Weights of a small mixture-of-experts language model, trained from scratch on English Wikipedia.
Size: 8 layers, vocabulary 16384, 104M parameters.
Experts: 80 experts in each of 6 layers, 256 SwiGLU neurons an expert, 2 picks a token, a sigmoid router.
Training: a variant of SOAP for the experts, 481M tokens.
Below are experts of layer 2 (counted from 0) of a mixture-of-experts language model. Rows are named gate (a neuron's input weights, with its number), up (a neuron's input weights, with its number) and show model dimensions 64-127. Each number is 128 + 24 x the weight over its row's rms, rounded and kept within 0 to 255.
Before each expert's rows: a language model's description of what the expert responds to. This comes from a sample of Wikipedia text that the model never trained on.

# expert 15
It responds to: Numbers and sentence openers
gate0 [102 145 105 126 152 168 116 171 114 141  81 110  87 143 109 115 104 127 121 143 119 129 154 125 135 118 149 102 183 124 100 135 146 112 107 111 157 126 121 139 141 150 136 128 107  79 204 134 157 121 151 140  97 119 131  91  82 109 159 138 119  94 114 113]
up0 [103 161 110 129 137  95 105 147 108 121 169 127 131 149 149  86 134 135 105 155 141 124 145 104  98 114 155 116 171 134  96 116 100 112 127 130 105 152  89 101 158  98 103 149 125 113 132 121 122 177 124 176 145 118 133  79  99  71 148 117 133 102 146 112]
gate1 [165 125 158  96 140 122 119 118 124 148 136  97 152 128 119 120 124 158  89  98 138 109 126 116 157 107 127 115 125 125 132 159 119 106 119  99 121 142 122 141 108 107 144  91 128 157 136 117 126 124 145 111 174  84 132 118 121  65 172 121 147  97 115 177]
up1 [ 99 149 109 104 108 113  89 138 151 146 163 119 119 128 101 119 139 172 115  95 123 141 119 173 136 107  75 146 142 124 138 151 173  82 142 149 111 118 129 119 112 114 100 113 160 128 118 124 162 151 124 145  98 123 155 135  87 124 172 137 169 127 118 139]
gate2 [139 146 138 159 137 167 107  96 187 122 124 130 117 125 150 150 121 129  73 131 107 102 110  97 151 104 157 113  95 116 155 126 113 142 109 109 163  91  92 100 161 128  94 148 120 135 137 114 133  99 153 125 119 163 115 155  97  77 138 148 137  82 127 110]
up2 [138 157 127 139 137 147 141  99 116 107 184 157 148 155 108 101 116 151 111 135 111 144 143  87  79 140 109 127 102 115 138 143  88 129 117 120  86 104 107 118 171 159  88 148 133 154  87  95 111 143 173 132 113 121 141 116  86 153 126 142 171 104 109 160]
gate3 [ 96  91 114  98 108 151 117 142 110  99 133 110  83 153 155 134 132  85 141 153 134 126 118 130 164 115 144 140 159  91  75 126  91  81 122 134 116 212 125 163  87 112 126 200  94 141 176 145 144 173 185 124  68 129 130 118 118 122 112  98 119 108  86 125]
up3 [174 128 123 146 149 148 138 121 152 116 120 153 138  84 138 107  99 137  84 120 139 112 124 187 120 110 108  96 110 144 170 128 137 153 110 109 106 105 145 120 114 142  75 107 148 162 159 157 151 150 113 145 100  90 146 156 142 163 115 149 118 126 106 125]
gate4 [ 98 116 121 118 141 147 147 154 144  87 122 113 142 100 115 156  98  80 143 149 122 119  96  96 152  94 117  97 136 105 160 116 140 103 124  93 138  93  87 142 140 144 109  84 105 149 128  94 132 108 148 147 108 153 115  96 111 114 123 132  91 119 129 156]
up4 [131 122 128 116 117 126 143 125 109 105 156 131 141 125 195  95  81 109 161  97 140 109 124 117 108 141 135 178 140 145 130 131 156  99 157 114  95 135 120  93 105 103 134 129 119 156 159 145 119 162 116 128 115 109 119 137  99 123 164 111 136 110 129 134]
gate5 [128 127 112 158 112 104 151 130 162  85 124 140 131 134 132 116 114 142 141 141 157 135 123  98 124 102 112 143 134 114 145 135 129 158 134 111 142 102 163  74 152 115 147 161 112 171 156 167 165 152 139  90 145  98 139 147 151 152 154 123 133 165 113 138]
up5 [149 136 103 125 127  79 105 131 107 136 125 130 108 136 121 144 145 123 150 118 122 144 143  75 135 141 177 117 165 159 157 112 108 115 129 138 113 138 143 101 109  93  90  86 121 160 154 169 120 139 154 133 123 126 105 125 163 113 140 116 164 127 120 132]
gate6 [120 126 132 133 120  99  94 140 111 181 109 111 147 160 143 188 128 138 122  97 155 120  96 149 108 135 138 135 117  78 106 105 118 145 145 125  82 126 138 136 117 146 135 122 160 126 103 151 138  75 144 163 167 127 128 124 136 125 167 118 131 125 102 137]
up6 [122 129 123 119 113 160 114 136 115 150 117 159 140  89  99  93 111  92 153 122 180 125  71 137 132 131 129 102 149 111 120 129 134 141 137 139 175 109 127 118  99  78 105 129 115  93 141 123  70  97 157 120 164 102 107 123 159 142 103 136 133 133 145 165]
gate7 [155  69 152 118  72 133 128  72 174 143 116 112 141 119 127 139 115 164 128 131 110 152 118 123 152 105 138 156 115 117 126 100 133 113 111  90 123 109 136 131 104  89 122 146 165 126 150 159 129 106 130 124 144 107 112  57 134 105 151 117 166  97 160 102]
up7 [123 123 166 134 168 105 111 120  74 137 118 103 118 122 136 131 133 104 147 136 145 129 171 128 147  94 143 163 137 127 125 123 141 154 108 134 133 105 132 169 133 105 152 128 153 124 132 142 123 147 151 140 148 162 132  96 125 118 162 104 154 146 138  89]

# expert 48
It responds to: Numbers and quantifiers
gate0 [111 147 149 124  97 141 138 120 106  94 134 172 167 116 106 177 107 154 119 154 121 146 146 174 110 154 133 174  69 137 125 140 145 150 140 121 137 133 103 112 142 158 112 123 104 141 141 148 125 128 148 117 133 112 114 156 137 135 119 125  51 124 131 134]
up0 [152 142 116 163 157 114 122 146 143 113 143 157 113 116 147 115 138 119 141 110 133 135 138 118 168  97 102  90 162 153 110 128 100 118 142 134  96 140 118 130  80 120 102 145 119  89 102 114 149 132 104 115 143 160 155  97  91 129 154  95 194 161 134 156]
gate1 [145 146 145 133 158 107 116 159 167 119  97 132 102  77 131 111 148 101  87 115 141  83 131 129 138  91 112 120 112 122 116 138 133 110 150 111 163 117 133 152  81 109 161 121 158 118 133 158 120 119  93 117 110 165 133 129 106  87 144 139 141 135 150  90]
up1 [141 144 136 167 131 121  92 161 168 176 107 143 106  70 181  99 125  91  78 123 135  97 135 131 133 119 151 148  78 118 123  90 121  97 156  94 168 119 162 158 140 100 143 103 121 131 164 158 119 124 151 134 115 139 143 115 112 114 139 140 149  85 122  89]
gate2 [107  97 144  89 149 119  88 132 115 123 142 107 118 176 115 160 102 136  92  94 126 132  97 110 150 108 109 141 126 141 102 143 123 136 113 138 140 163 131 175 159 101 120 117 150 122 138 140 161 157 148 185 136  95 110  87 107 125  95 140 106 104 115 127]
up2 [150 140 135 151 131 121 145 173 133 144 122 148 142 131 163 117 160 164 155 149 133 117 147 125  96  70 168 119 101  78 127  86 136 135 130 134 109 127 147  69 122 154 113 107  92 177  80 125 116 132 102 109 161 132 132 160 135 146 132 119 176 141 137 129]
gate3 [112 113 124 154 119 118 161 128 125  88 178 109 126 129 113 124 136 129 157 120 131  87 139 133 148 148 109 126 112 152 197 122  82 103 130 109 130  84 135  97 151 136 136  83 141 151 106 109 150 137 107 126 139  74 194 138 134 126 120 134 177 154  99  70]
up3 [123 101 156 127 117 108 103 157 108 119 152  97 163 102 102 149 102 155 108 129 144 111 130 164 116 107 145 134 118  79 141 119 119 125 137 140 149  86 115 161 125 101 146 116 148 106 144 121 139 148 121 116 186 144 107 122 138 123 114 108 137 145 142 153]
gate4 [157 102 138 137 109 143 109 165 115  93 151 119 115 134 127 175 155  98 106  72 142 126 157 138 144 134 117 137 112 137 162 139 150 116  42 142 126 151 100  90 125 124 132 104 143 122 146 174 102 106 124 158  87 118 126  96 117 117  43 160 125 162 107 139]
up4 [110 133 145 127 140 108 158 146 118 103 127 157 115 113 142 158 130 142 123 103 119 111 109 140 132 129 113  84 151 111 125 136  85 150 137 132 122 139  87  94 177 138 120 140 147  90 105 176 139 105 123 140 166 142 114 140  84 121 118 135 146 148  91 115]
gate5 [120 115 154  90 107 103 139  98 166 192  98 115 154 116 157 134 143 131 116 120 115 181 149  86 162 100 152 160 139 132 156 110 105 120  93  99 131 144  60 127 130 111 153 134 106 136 157 158 127  88 115  76 105 160 133 165 134 130  93 144 128 131  97 140]
up5 [146 100 163 140 125 142 145 118 120 136 121 134 146 131 104 149  69 120 119  77 148 142  86 143 105 125 148 107  92 144 103 100 163 148 146 141 108 122 134 105 115 155 133 164 125 100  99 124 129 114 127 139 120 121 111 144 163 155 144 115 121 128 109  80]
gate6 [130 101 124 146 160 171 110 162  90 138 103 114 143 124  68  68 117 143 151 121 125 168 149 138 112 148 112 164 163 104  92 202 166 134 133 144 117 114  99 125 132 121 110 137  90 156 144 111 130 123 155 125 112  94 107 159 128 109 115 154 130 110 110 139]
up6 [146 146 123 135 129 127 165 114 113 135 122 119 149 160 194 121 170  75 148 148 111 117 125 114 133 152 111 139 125 148 142 115 114 117 132 161  96 145 154 161 138 136 133 152 147 114 105 129 149  95 181 125 117 133 110 156 101 119 141 140 100 129 124 128]
gate7 [144 106 155 134 124 115  98  84 142 124 135 150 154  91 104  50  91 166 154 158 112 121 138 153 124 137 127  79 158 131 140 166 149  78 112 129 120 129 145 125 154 114  98 132 104 134 165 121 163 135 118 121 151 116  83 128 136 135 115 110 124  85 116 125]
up7 [164 115  94 130 119  91 119 113 120 128 172 127 165 106  93 117 132 129 152 161 153 153 145 112 136 132 134 149  91  92 107 140 126  99 167 124 139 115 119 162 117 119 128 169 131  86 129 156 131 111 114 138 132 126  78 158 105 107 128 138 129 125 151 152]

# expert 35
It responds to: Table cell numbers, line breaks
gate0 [146 147 123 136 153 156 128 160 123 150 147  94 124 161 120  77 148 139 157 152 143 142 167 136 158 140 177 144 130  91 138 149 140 130 108 171  96 134 159 111 140 109 126 112 150  79 113 138 132 119 116 110 126  94 141 116 129 107 108 120 117 120 108 120]
up0 [162 149 140 137 107 158 145  97 150 100 116 128 138 121 104 177 160 133 111 138 136 140 110  69 139 125 163 105 142 153 113 138 101 169 133 129 110 136 138 132 121 138 133 147 138 134 124 112 123 142 116 133 175 140 100 137 152 155 145 148 161  58  83 154]
gate1 [177 125  98 175 123 125  87  86 153 135 172 110 168 165 147 123 120 147 101 146 112 142 116  93 104  95 134 134 137 125 137 131 135 100 166 139  94 139 169 137 134 109  97 112 164 121 110  87  79 139 173 110 157 162 135 163 117 135 143 137  90 110 119 160]
up1 [ 95  85 131 116  99  84 108 158 104 113 126 124 115 149 132  95 149 164  84 140 137 110 102 105 134 143 115 124  85 125 112 119 152 143 122 110 144 123 148 112 115 140  53 127 138 172 144 140 152 100 119 144 132 152 113 109 106 128 149 126 119 137 144  76]
gate2 [147 103 153 101 182 177 131 121 104 137 123 101  79 121 101 118 119 140 135 155 124 141 114  96 110 131 111  85  86 156 116 125 127  93 113 123 126 127 124 106 162 176 101 139 178 102 113 153 145 163 126 105 113 148 152 127 111 115 107 163 112 141 136 105]
up2 [104 154  98 133 165 140 104 109 143  99 145 138 137 134 121 137 165 144 170 130 140 133 110 118 120  82 148 137  62 158  84 101 129 163 115 100 166 175  99 122 123 143 113  97 140 100 120 129  98 141 100 141 111 131 121 166 133 147 142 157 137 101 143 154]
gate3 [102 142 128 108 122 105 191 101  93 147 102 135 136 117 152 162 127 119  86 145 122 129 140 127 142 121 121 138  87  58  95 141 154 150 127 126 136 131 156 145 114 100 132 137 125 170  91  85 142 109 113 127 116 154 112 119 148 106 153 117 139 151  99 134]
up3 [109 122 138 114 123 117 133 167 129 123 100 120 112 136 151 132 113 131 127 147  94 103 112 102 109 139 119 100  92 117 153 139 136 154 168 116 114 106 138 150 150 115 118 138 119 136 108 131 111  97  89 148 149 139 149 144 156 165 174 120  67 127 107 169]
gate4 [123 106 101 127 165 161 110 163 131  98 103 148 131 112 135 128 157 170 102 145 104 137 143 136 133 137 184 146 130 104 104 123 138 144 105 105 136 128 107 126 125 124 123 121 160 143 159 143 130 143 139 129 130 122  95 161 140 118 138 106 157 133 112 118]
up4 [123  94  93 119 102 144 130  94 123 103 136 112 133 149 132  83 138 121 143 134  95 114 135 141 108 135 138  71 142 104 116 142 129 129 119 118 140 103 114 138 135 151  52 150 155 147 146 141 139  87 117 149 129 141 120 159 137  94 180 144 129 125 130 140]
gate5 [122 148 147 129 144 162 131 133 163 126 134 160 126 135 170 115 135 141 118 133 129  96  92 164 158  91 121  78 120 125 132 128 176 101 107 131 128 163 122 111 172 119 153 167 148  73 115 168 168 125 143 159 150 131 144  96 139 104 144 102 160 130 119 133]
up5 [169 161 143 130 120 157  92 132 108 120 113 147 127 146 138 116 139 185 111 134 159 134 154 116 132 132 139  97 114 121 131 148 176 135  90 129 128 148  74 149 140 151 107 144 157 140 106 157 128 120  88 160 115 119  99 101 120 124 178 152  92 112 118 180]
gate6 [ 94  84 158 186 148 122 133 165 163 138 116 126  93 160 109 100 177 140 124 126  96 142 119 143 169 101  86 125 144 135 144 137  96 116 113 108  99 133 108 118  87 150 103 137 126 119 142 108 131 146 150 129 128 136 123  87 139 103 152 135  98 105 108 125]
up6 [138 186 130 107 150 147 131 105 167 184 104 121 126 159 102 156 107  74 147 101 117 140 109 135 145 120 109 124 117 182 106 106 150 134 115 141  52 118 154 105 115 133 120 110 146 100 171 134 125 115  97 120 126 126 166 127 125 146 155 127 132 121 142 128]
gate7 [104 156 158 157 123 133 140 139 165 172 165 143 114 102 123 106 136 101 129 151 125 123 110 151 125 169 128 144 136  90 113 113 109 137 141 129 100 121 143 142  80  96 134 121 132 109 113 142 104 116 137 131 153 113 116 152 116 183 139 148  88 141 130 135]
up7 [152 126 138 146 147  94 125 118 117 159 133  98 127 137 151 145  97 132  79 147 136 140 115 130 126  95 135 131 136 107 144 144 112 131  94  97  97  68 133 172 144 119 116 102 156 123 157 135  90 119 104 142 136 118  99 102 159 104 128 129 161 140 147 133]

# expert 34
It responds to: Abstract common nouns
gate0 [133 155 119 155 126 129 187 165 129 143  92 182 178 144 146 154 138 161 116  90 161 101 108 118 115 179 126 160  90 126 124 159 148 110 126  94 118 110 146 108 162 116 121 124 103  87 122 142 110 175 135 141 167 131  87  97 119 167 105 134 129 185  93 134]
up0 [116  96 139 129 139 114 173 171 145 134 116 165 151 133 130 135 106 125 136 123 168 116 103 127 117 164 115 157  74 120 111 154 100  94 110 120 155  98 150 110 133 128 134 132  95 119 169 126 122 142 133 117 178 145  70 123 155 143  85 139 142 169  91 125]
gate1 [159 161 112 140 106  98 155 111 114 122 107 113 148 133  91 143 115 159 140 161 139 102 128 101 108 133 164 123 120 138  92  87 118 142  95 155 145  92 109 116 140 127  91 109 117 151 122 108 124 111 158 140 132  78 108 132 117 141 106 133 142 183 143 171]
up1 [120 102 140  88  99 130 138 123 115 135 169 116 118 125 135 108 133 111  91  40 144 172 138 127 149 133  68 105 129 178 133 138 115 116 158 122 119 129 135 144 118 122 146 155  81  92 118 124 107 132  90 107 177 151 121 130 139 131 128 146 124  72 126 119]
gate2 [148 137  95  95  97 105 151 131 149 115 154  87 162 144 141 118 133 124 129 143 127  89 111 141 107 144 137  99  75 160 153 108 153 126 106 144 119 120 134 112 155 146 111 124 146 114 122 150 127 130 109 162 113 108 132 127 152  78 113 143 148 136 147 118]
up2 [114  72  97  99 162 118 134 151 110  95 123 112 110 152 116  98 148 142 128 129 123 125 119 152 130 175 147 125 105 146  89 111 141 103 145 136 107 104  80 153 133 127  82 133 112 110 148 119 134 153 130 166 145 130 116 112 158 147 109 139 140 102 116 126]
gate3 [105 174 134 146 153 144 146 175 130 131 127 178 118 102 109 126 108 145 111 142 138 117 125 163  98 119 137 118 178 160  99 151 130 138 101 126 129 106 141 169 125 118 143  89 135 128 104 148 145 119 159 102 129 132 131 154 135  98 111  94 134  99 159 142]
up3 [115 120 134 130 116 134 111 107 130 109 118 103 119 148 153 187 116 143 162 126 131 100 109  91 136 155 110 119 104  73 107  89 121 118 136 123 140 156  87  63 128 116 124 119 115 114 156 104 133 120 120 122 131 145 129 123 148 116 186 138 128 187 136 114]
gate4 [125 144 141 119 157 100 109 100 116 114 112 106 102  74 141 194  94 129 166 128 103 133 145  94 147 131 131 110 123 107 111 160 121  88 130 122 142 119  97 117  96 159 144 108  93 168 139 106 105 117 115 136 124 100 105 110 141 127  93 122 120 133  81 127]
up4 [ 99 148 114 131 117  78 143  92 136 104 114 109 112 114 126 167 144 113 120 151  88 122 188  85 135 180 120 106 102 122 162 160 105 116 113 142 124 142 154 129  93 142 122 127 127 167 100 123 120 155 130 115 105  95 151 111 119 103 113 142 139 169 123 101]
gate5 [107  81 122 102 116 123  79 128 120 102 153 102 173 105 126 126 172 120 102 121 147 131 148 138 140 140 147 114  77 156 100 107 165 182 125 113 108 111  99  82 145 154 113 127 121 128 153 106 137 108 112 120 177 111  95  95 116 124 108 160 114 140 141  83]
up5 [125  84 141 131  61 135  80 120 128 114  79 118 146 124 138 120 119 151 132 119 133 131 168 117 139 141 140 112 105 159 131 103 146 139 120 132 106 116 111  99 129 132 128  94 104 160 158 118 104 159 105 105 138  90 110 135 171 109  61 143 141 158 124  85]
gate6 [173 144 135 126 100 145 171 128 131 128 159 115 165 112 149 115 118 114 129 149 158 101 101 122  76  91 118 145 123 142 120 115 144 156 107 149 120 120 145  63 137 117 126 107 111 129 140  96 135 181 185 108 115 151 137 127  74 135 117 164 114 143 143 144]
up6 [106 137 127 112 150 119 118 133 100 102 103 128  89  98 123 122 133 102 142 114 145  99 146 123 150 162 147 152 154 157 106 141 122 109 153 141 140 109  97 141  74 159 126 143 169 156 130 170 105 143 113 118 140 115 126 152 148  89 110 120 183  83  86 124]
gate7 [143 133 124 111 139 100  84 127 103 139 122 145 115  95 153  86 113 101 131 107 138 121 135  99  99 143 168 141 121 127 134 138 105 138 189 137  81  98 145 127 166  65  86 156 131 152 127 140 145  87 112 100 156 150 132 127 115  82 133 162 128  99 104 146]
up7 [102 132 151 142  91 123 163 135 144 166 151  97 159 173 103 185 135 120 122 137 130 112 127 166  66 107 129 123 137 117 154 134 155 115  80 103 128 136 115 166 113 169 175 126 127  95 112 132 112 174 134 142  83 144 112 136 168 137  81 146 149 148 130 145]

# expert 27
It responds to: Sports vocabulary
gate0 [130  99 118 118 136  91 120 124 104 143 129 113 173 143 141 195 115 135 102 133 133  89 118 133 149 125 146 126  74  70 120 153 122 121 139 155 117 144 128  85 156 179 106 160 118 140  97 108 145 158 154 151  98  68 164 114 127 141 131 151 111 144 107 126]
up0 [120 175 112 116 123 148 151 104 139 141 164 137 116 120 120 139 134 107 118 110 122 166 155 161 111 146 132 118 152 156 136 128 109 135 129 117 116 115 101 153 101 102 165  97 118 149 162 145 155  72 142 112 101 136 101 161 140 133 156 112 149 107 202 143]
gate1 [150 133 143 151 152 154 111  85  92 139 126 133 192 126  82 124 113 159 125 114 102 115 165 130 105 108 128 119 114  94 157 132 128 150 119 145 105 129 180  95 119 136 123  95 118 137 127 117  99 106 123 116 137  95 113 155 124 156 129 156 137 115  85  80]
up1 [119 170 149  67 151 146 106 103 109 109 180 139 154 128 134 133 126  90 118 142 116 154 156 147 138  93 110 109 169 139 203 150 134 170 157 115 118 111 152 121 116 132 134 110 148 151 156 154 137 145 143 136 135 105  98 204 135 100 135 116 120  59 112 111]
gate2 [129 144 150 104 109 124 135 113  75 148 104  98 165 145 100 122 149 114 146 130 139 128 130 145 132 112 157 121  99 134 137 147 157 155 102 149 135 135 157 122 104 115 122 142  94 135 129 100 144 125 169 145 132 131 113 137 117 141 138 159 148 142 102 127]
up2 [136 177 171 178 108 130 165  99 156 133 109 137 155 143 142 142 133 160 162 130 129 148 143 165 113 146 138 158 139  97 155 107  90 124 110 128 124 143 131 145 181 158 136 145 133 123 113 164 130 104 126 168 156 151 104 120 129 150 171  64 141 113 122 139]
gate3 [118 127  97 129 139  93 106  75  97 117 144 101 133 143  98 162 155 108 143 125 111 124 183 110 125 129 165 143  95 109 118 120  96 147  94 126 133 130 163  97 129 108 159 121 108 111 125 114 133 112 101 136 106 166 150 144 127 122 101  96 122 142 100 115]
up3 [ 84  97 121 101 105 163 169 134 107 125 186  98 125 105 123 143 149 130 121 120 151 123 169 112 135 133 178 111 140 131 114 106 110 129 121 149 140 147 108 112 129 141 152 134 143 140 130  82 132 130 152 113 119  92 149 153 131 114 139 138 162 175 129 138]
gate4 [ 93 102 165  94 125 134 131 144 129 120 106 133 127 113 131 128 127 173 154 114 138  83  99 100 126 139 142 171 109  80 120 115  58 130 159 136 100 146 131  90 116 122  72 131 149 144 155 149 104 121 165  84 114 142 144 136 113 143 107 112 110 102 139 205]
up4 [110 146 146 139  96 167 114 133 102  99 140 133 119 114 137 123 108 154 146  97 143 122 107  93  80 154 141 152 121 125 115 103  89 168 122 179 146  99 146 101 112 122  77 117 112 121 134 170 111 147 163  91  80 119 149 129  99 120 128 119 140  91 151 129]
gate5 [129 121 150 133 160 111 110 140 142 149 120  80 129 111 119 154 100 176 104  92 104 103 135 156 119 159 101  92 102 130 108 126  91  65 166 122 160 125 138 146 183 134 130 135 112 157 175 125 106 112 133 156 132 104 134 124 117 130 109 114 118 156 165  90]
up5 [112 106 119 114 154 147 178 119 103  94 143 139 133 138 143 124 109 105 134 125 139 152 147 113 140 106 174  83 132 108 132 116 126 107 145 138 134 131  96 187 105 135 139  97 141 131 116 113 135 143 113 136 103 138 124  68 155 160 139 146 105 169 132 151]
gate6 [129 149 116 147 145 141 156  88 112 121 115 101 101  97 133 150 149 100  88 111 124  93 167 109 137 106 136  63  97 128 143 130 137 122 142 111 119 181 185  69 125 122 115  92 149 155 112 124 153 127 146 125 147 155 100 102 119 166 126 105 133 120 115 117]
up6 [135 115 152 109  73  98 140 109  75 144 103 103 136 138 164 123 150  98 122 100 104 136 141  96 137 125 126  84 114  99 143 109 113 119 115 122 157 117 145  88 151  88 185 132 133 129 145 145 144 123 122 104 145 105 157 115 127 148 152 140  91 101 150 144]
gate7 [152 138 128 115 165 160 113 173 140 143  97 137 154 123 158  99  97  92 137 146 114 111 141 105 173 171 124 122 112  72  85  67 105 149 109 139 139 102 130 134 141 120 130 141 131 111 133 104 125 101 118 135  99 116 148 116 111 144 135 180 126  95 107 122]
up7 [122 103 128 106 107 114 129 134 153 168  75 159 176 165 128 121 114 161 117 141 116 128 113 157 130 133 135 130 130 139  99  77 135 151 105 143 150 127 102 139 142 130 109 105 145  89  87 106 130 111 133 133 121 131  87 125 152 182 147 148 132  91 133 156]

# expert 51
It responds to: Coordinate numbers and digits
gate0 [ 75 100 155 153 132 128 105 146 168 148 106 167 110 174 133 117 123 107 135 139 129  86 113 135 171 188  99 121 146  89 148 112 131  81  96 130 123 153 120  91 183  96 157 125 110 132  87 131 145 160 118 131 113 154 162 123 125 128 149 180 135 114 149 136]
up0 [161 129 143 166 119 128 169 141 133 160 164 164 136 120 145 113 104 173 138 156 143  85 136  93 143 102 116 120 163 119 122 150 146 146 149 152  88 131 142  86 150  94 127 147  89 121 100 131 146  83 129 127 142 123 145 110  90 135 142 108 112 146 115 107]
gate1 [129 101 125 128 150 140 104 115 105 115 130 101 175 108 148 100  88 100 123 124 117 141  96 133 122 110 102 150 157 124 135  77 109  93 131 134 117 118 140 131 118 169  86 146 157 121 161  90 129 133  96 105 120 118 119 114 157 152  84 101 121 131 112 148]
up1 [133 116 131 159  90 143 111 164 104 112 127 110 182 158 155 110 142 154 140 119  93 115 120  95 114 121 158 117 107 118  89 142  89 130 106 110 149 159 110 129 164 143 108  92 103 155 131 101  95 114 159 127 129 154 136  87 140 150 132 143  87 162 143  96]
gate2 [123  74 114 136 121 184  72 132 118 158 127  81 150 128 159 144 101 106 105 114 128 116 112  91 133 133 104 143 128 134 134  90 123 124 166 121 100 158 138 148 143 140 136 157 112 124 128 140  77 134 140  99 112 128 107 134 158 108 144 130 184 173 117 128]
up2 [152 126 129 124 141 146 142 132 110 139 110 128 155 122  92  70 161 139 122 149 128 130 124 144 132 140 174 125 161 115  95 142 122 134  99 133 140  93 172 123  77 125 107 117 131 134 164 143 112 116 103 115 127 113 142 124 128 121 135  94 170  87 100 113]
gate3 [124 137 148 127 123 137 146  89 148 176 147 134 143 152 100 167 124 119 127 146 139  79 146 113 156  86 128 137 112 134 147 110 152  84 132 122 109 160 184 164 108 116 128 140 162 104 145 176 143 147 127  99  85 125 144 145 135 134 102 120 105 131 133 151]
up3 [111 175 148  95 150 134 139 144 166 102 107 151 140  81 147 122 159 103 105 171 110 116 116 102 126 124 116 126 112 148 153 160 112 120 139 113 103 131  94 132 166  65 141 155 138 121 115 130  87 143 139 105 148 209  82 125 119 116 111 169 140 101 134 121]
gate4 [164 120 143 108 149  94 118 119 128 153 153 151 130 142 136 154  86 178 105 141 136 155  94 126 143 159 173 115  95 102 156 148 148 173 117 142 108 185 131 151 117 107 131 123 152 136 110 102 135 107 141  64 118 127 141 134 120 124 122 183 139 144  97 115]
up4 [145 130 133 125  76 101 152 105 132 146 120 181 151  96 129 145 131 143 138 135 128 106 142 117 136 123 114 122  99 105 155 116 125 158 111 152 139 101 130  85 145 162 123 107 116 104 131 120 131 155  98 103 115 122 134 134 147 144 144 134 136 163 154 124]
gate5 [123 157 163 127 147 127 164 170 121 136 109  90 126  66 152 135 126 136 133  86 138 150  84 156 119 122  80  81 105 119 104  79 135  99 121 130 149 112 145 155  92 102 129 172 134 147 110 114 119 136 113 112 125 143 137 162 165 127 130 111 120 142 136 146]
up5 [163 144 137  93 117 150 145 115 117 133 117 108  85 122 121 110  98 113 123 152 119 121 139  93 111 135 121  75 126 146 124  95 160 149 106 158 105  88 133 125  84 129  97 126 164 154 192 178 126 183  89 133 122 127  97 106 137 130  94 110 116 108 119 110]
gate6 [ 87 135 133 105 118 115  80 125 117 140 157 135 119 142 132 138 125 118  96 120 116  94  99 141 157 159 126 112 102 115 120  99  87 150 136 165 130 162 122 146 140 126 112 146 140 125 145 133 115 137 160 120 151 121 120 130 113 148 133  94  72 142 144 122]
up6 [165 158 153 131 136 111 126  90 141 123 150 136  88 100 161 139 178 112 141 139  97 107 159 144 157 143 131  73  92 118 151 161 103 131 124 147 103 161  90 109  87 145 153 159 118 118 153 125 112 138 147  91 141 140 166 151 193 112 101 106 101  92 143 145]
gate7 [148 116 135  92 157 117  95 126 110 132 112 127 104  99 143 116 118 144 137 147 126 129 120 112 132 135 102 138  92 131 149 132 111 120 145 167 125 139 110 122 181 111 113 157  95 148 111 134 112 119 113 149 117 119 132 134 119 150  98 135 123 100 124 137]
up7 [ 97 127 111 144 129  87 103 148 172 102 146 170 131 143 158 120 148 180 127 108 139  78 112 163 124 129 119 133 116 109 112 100  86 131 146 132 127 120 110  72 153  88 129 145 110 128 135 121 127  64 131 104  88 105 122 129 117 132 161 141  93  92 143 150]